From a checkpoint of a small mixture-of-experts model trained on Wikipedia.
Experts: 96 dReLU neurons an expert, a shared expert of 192 neurons.
Below are experts of layer 7 (counted from 0) of a mixture-of-experts language model. Rows are named gate (a neuron's input weights, with its number), up (a neuron's input weights, with its number) and show model dimensions 240-319. Each number is 50 + 10 x the weight over its row's rms, rounded and kept within 0 to 99.
Before each expert's rows: "gets" lists some tokens that make up at least twice as much of what it gets as of all text. This comes from a sample of Wikipedia text that the model never trained on. Tokens count by the router's weight.

# expert 20
gets: " the", " of the", ", the", " The", " in the", " to the"
gate0:35 59 40 57 47 61 45 41 56 50 43 47 47 41 57 64 24 43 38 59 56 39 60 75 58 34 41 45 71 65 45 46 44 47 42 64 53 63 42 34 53 47 37 42 66 64 47 31 50 48 45 62 59 64 46 25 54 43 47 68 39 38 62 43 57 51 52 53 45 62 51 63 40 54 59 51 50 45 50 53
up0:49 42 47 46 42 52 44 53 62 55 52 49 52 38 31 55 36 42 57 52 46 37 48 38 67 45 50 38 53 37 76 47 35 45 61 43 62 51 48 65 51 47 44 38 60 55 59 52 37 45 60 52 52 36 34 53 62 40 53 58 52 44 44 51 47 40 50 46 38 37 49 48 26 49 65 44 35 47 58 58

# expert 9
gets: " that", " this", " which", " after", " one", ", which"
gate1:36 50 55 45 56 43 57 52 54 29 63 47 34 47 55 53 51 47 34 33 42 68 43 67 47 64 57 28 61 50 45 48 48 71 48 52 62 61 40 46 43 52 58 41 46 42 51 65 48 42 44 50 46 64 43 31 55 57 34 36 59 52 69 43 48 46 39 52 64 53 28 62 45 35 58 50 73 40 44 57
up1:53 45 45 40 41 58 47 55 36 36 68 45 38 54 66 56 39 47 52 35 48 46 46 71 49 58 66 61 48 50 42 38 39 59 54 49 53 59 49 54 48 56 45 40 55 47 58 56 36 32 25 42 45 28 45 49 66 67 56 50 51 52 48 64 56 28 65 57 34 52 48 61 42 50 48 63 35 54 43 72

# expert 19
gets: " | ", " ", "| ", ", ", ": ", ") | "
gate0:40 13 56 53 43 46 47 56 49 32 41 37 42 57 59 61 56 49 34 68 63 55 33 49 56 57 45 56 45 48 44 36 47 48 58 61 63 40 46 31 34 56 58 52 51 47 42 51 54 50 51 51 64 54 51 59 50 46 51 55 46 35 62 56 57 57 43 41 72 41 63 84 42 54 62 40 50 61 55 69
up0:56 35 41 50 48 42 39 53 52 52 33 72 46 51 49 55 41 32 47 59 66 53 44 58 73 59 65 46 44 53 51 41 43 43 50 46 48 68 53 46 45 40 39 29 36 40 34 39 34 50 48 49 52 62 59 38 47 57 63 51 44 45 52 65 54 52 59 51 67 77 43 75 46 56 55 59 62 30 61 43

# expert 13
gets: "s", "es", "ers", ")", "ors", "ins"
gate2:42 44 44 42 61 43 29 56 46 39 37 51 32 44 51 35 29 44 70 51 51 49 60 54 38 52 75 41 43 50 60 67 45 38 53 59 57 44 52 40 57 47 51 41 52 46 52 46 49 61 58 56 64 53 56 57 50 51 42 46 42 70 66 46 27 64 61 51 50 34 69 50 52 68 50 50 61 55 47 59
up2:42 48 55 40 63 41 58 46 33 65 49 45 49 39 41 34 61 56 49 38 58 50 56 63 52 49 61 61 45 53 39 37 50 41 43 51 54 41 48 49 50 50 49 54 57 66 39 36 49 62 47 40 61 51 48 61 55 53 54 55 45 62 53 57 54 39 56 53 33 48 57 43 60 52 52 45 41 53 61 66

# expert 6
gets: ",", " of", " in", " and", " as", " two"
gate0:64 46 57 50 47 62 35 62 45 62 68 49 46 56 44 49 66 69 42 48 47 29 39 55 73 66 51 59 43 36 61 56 42 39 59 34 55 48 47 50 41 41 28 49 41 50 43 59 72 46 53 42 51 48 59 52 58 57 67 36 49 54 62 51 54 48 65 58 41 82 58 50 31 50 57 41 41 65 55 32
up0:82 43 62 28 54 52 37 44 67 40 53 46 46 56 57 52 45 64 57 55 46 42 39 67 56 52 43 42 55 75 49 44 53 67 48 51 54 48 59 52 35 47 31 30 29 49 56 56 58 55 55 57 50 47 35 53 44 42 47 57 53 55 58 64 62 52 63 50 47 66 59 36 68 60 63 46 60 42 59 55

# expert 28
gets: "\n\n", "\n", " P", "==", "P", " p"
gate1:52 54 48 40 46 46 37 38 53 38 47 53 63 48 49 63 47 48 56 52 49 59 56 41 50 59 22 48 37 35 53 45 53 51 57 50 47 55 43 54 56 52 61 55 58 57 28 56 46 63 49 54 35 62 59 44 47 49 56 46 46 43 45 45 64 57 67 49 48 60 45 55 47 60 49 48 53 59 59 48
up1:61 50 51 36 39 36 17 39 34 64 53 56 54 48 51 48 59 84 54 40 37 46 59 50 67 50 20 45 48 53 37 61 23 51 49 48 50 68 61 52 53 52 59 63 53 56 39 57 43 48 53 44 39 51 45 49 63 34 50 23 58 62 51 57 60 59 39 49 26 60 46 36 51 61 37 42 49 53 31 57

# expert 1
gets: "'s", " his", " is a", " a", " their", " its"
gate0:58 41 47 52 58 60 50 51 62 43 67 56 56 54 55 44 62 32 36 47 63 42 31 45 37 57 59 39 53 52 54 40 53 58 53 54 39 40 52 41 36 40 54 26 51 56 46 40 50 53 44 58 40 44 61 49 44 45 45 47 46 39 55 37 46 58 42 50 43 57 31 63 71 49 45 76 34 66 42 55
up0:48 42 58 45 36 53 49 47 53 54 46 53 45 44 47 51 47 47 49 41 42 49 44 56 64 49 47 51 45 30 47 48 35 43 41 32 50 47 47 43 42 38 51 55 64 48 49 54 58 56 63 50 45 35 41 40 48 54 63 53 55 34 59 51 58 45 55 47 31 55 45 61 63 66 49 71 31 41 44 61

# expert 18
gets: " to", " in", " and", " in the", " of", " to the"
gate0:36 31 53 53 41 48 34 57 55 65 56 58 50 53 71 48 66 57 43 46 64 50 43 47 49 50 44 44 57 50 44 50 51 54 63 70 53 36 49 48 46 40 41 51 71 48 44 42 35 23 41 56 68 42 56 57 48 49 53 55 39 77 52 70 42 49 58 38 39 66 31 46 56 49 50 60 38 53 58 36
up0:63 25 61 52 31 61 56 47 48 65 60 42 47 42 48 42 49 37 41 47 57 67 60 43 57 57 59 41 37 44 53 61 50 40 59 67 43 46 41 46 40 48 68 60 40 36 37 55 49 53 61 40 57 75 34 55 46 53 56 45 60 48 66 66 36 51 48 51 39 58 57 51 69 27 51 59 57 62 71 40

# expert 21
gets: " (", ".", "/", " \"", " I", ", "
gate3:62 58 55 48 69 45 46 44 44 52 63 58 61 64 47 60 52 44 49 57 58 49 54 74 57 41 58 56 40 55 44 56 33 51 52 62 34 36 57 42 45 47 49 45 41 61 51 39 48 74 46 52 40 34 66 45 63 52 61 42 59 54 48 55 61 57 44 60 41 44 42 27 50 66 60 41 46 56 46 56
up3:45 51 48 40 49 42 46 71 45 63 65 60 46 53 60 55 42 58 46 45 68 46 66 52 63 47 41 51 40 64 54 60 40 49 52 41 60 62 62 49 52 65 34 35 35 59 38 45 51 59 42 50 38 39 54 59 51 61 50 27 57 48 47 53 26 49 54 43 60 41 57 60 46 62 52 36 65 51 67 55

# expert 16
gets: "ic", "al", "ent", "an", "ist", "or"
gate1:46 57 36 50 68 43 49 69 51 49 30 15 52 45 56 61 51 58 55 41 55 56 39 43 46 19 52 55 43 41 40 63 38 62 59 55 60 56 57 44 49 54 51 65 46 43 58 58 62 38 51 65 58 49 45 47 46 55 44 66 50 52 37 71 44 59 54 66 55 56 48 60 48 69 30 67 25 60 49 65
up1:66 67 45 28 55 45 56 59 66 54 55 44 51 61 39 59 43 56 63 57 68 47 46 62 63 44 43 39 32 60 50 73 32 62 42 43 59 51 66 52 59 50 41 45 51 39 39 55 48 56 37 46 57 40 53 51 48 27 47 56 51 52 41 61 62 60 39 50 55 51 55 58 48 40 34 60 53 51 52 42

# expert 10
gets: " a", " A", ", a", " an", " is", " was a"
gate0:41 38 43 50 64 52 36 36 54 47 59 46 64 56 54 52 39 44 51 28 39 45 43 38 46 28 54 35 40 74 43 59 45 54 59 69 44 50 45 51 57 38 47 55 68 51 62 53 51 49 35 54 55 51 35 63 58 71 43 51 42 54 55 50 40 55 40 53 44 37 62 44 46 51 28 45 64 53 47 54
up0:64 55 49 54 69 63 43 64 52 40 61 58 75 48 47 55 63 60 57 49 43 48 54 41 31 49 64 62 52 51 51 51 52 50 46 45 58 62 36 54 53 39 42 54 38 35 32 62 37 57 38 40 53 57 47 35 52 46 38 59 61 46 47 54 30 42 44 57 56 61 30 78 56 50 49 47 36 33 55 62

# expert 23
gets: ".", " N", ").", "s.", "\".", "a."
gate3:46 26 49 31 57 60 53 30 48 62 60 60 73 51 53 45 45 57 47 48 46 63 50 55 56 58 32 60 50 57 38 58 52 49 45 41 48 59 55 33 56 43 52 55 49 30 54 54 40 42 50 37 54 57 70 56 45 53 40 35 52 53 46 48 38 43 46 54 50 62 47 56 52 48 45 51 56 61 54 44
up3:61 58 72 48 60 61 53 39 51 43 57 54 45 46 67 59 51 56 37 32 44 50 44 51 37 52 51 47 35 40 55 48 56 49 44 51 49 44 65 25 50 51 49 59 36 58 69 41 46 47 44 52 51 50 40 62 46 66 58 38 56 48 53 64 44 55 42 61 48 56 61 50 47 53 52 31 50 66 51 47

# expert 29
gets: ":", " |", ": ", "|", "-", "- "
gate0:57 37 67 49 36 41 43 43 52 63 56 60 63 27 31 43 51 54 64 42 66 62 39 52 44 42 50 41 55 44 60 43 45 54 50 45 54 65 47 46 45 45 54 47 58 69 45 56 53 39 51 45 44 69 63 51 58 64 64 46 48 44 47 64 37 67 61 37 43 38 61 50 46 58 44 80 54 42 41 51
up0:66 52 63 48 52 41 38 48 56 51 84 52 44 42 51 55 47 56 52 35 46 62 58 44 49 65 42 54 33 47 40 48 45 60 51 65 39 35 61 60 58 76 39 59 42 42 55 37 50 66 45 67 37 47 38 42 53 52 44 53 54 50 49 54 50 46 47 48 56 69 50 36 32 59 50 47 53 38 52 43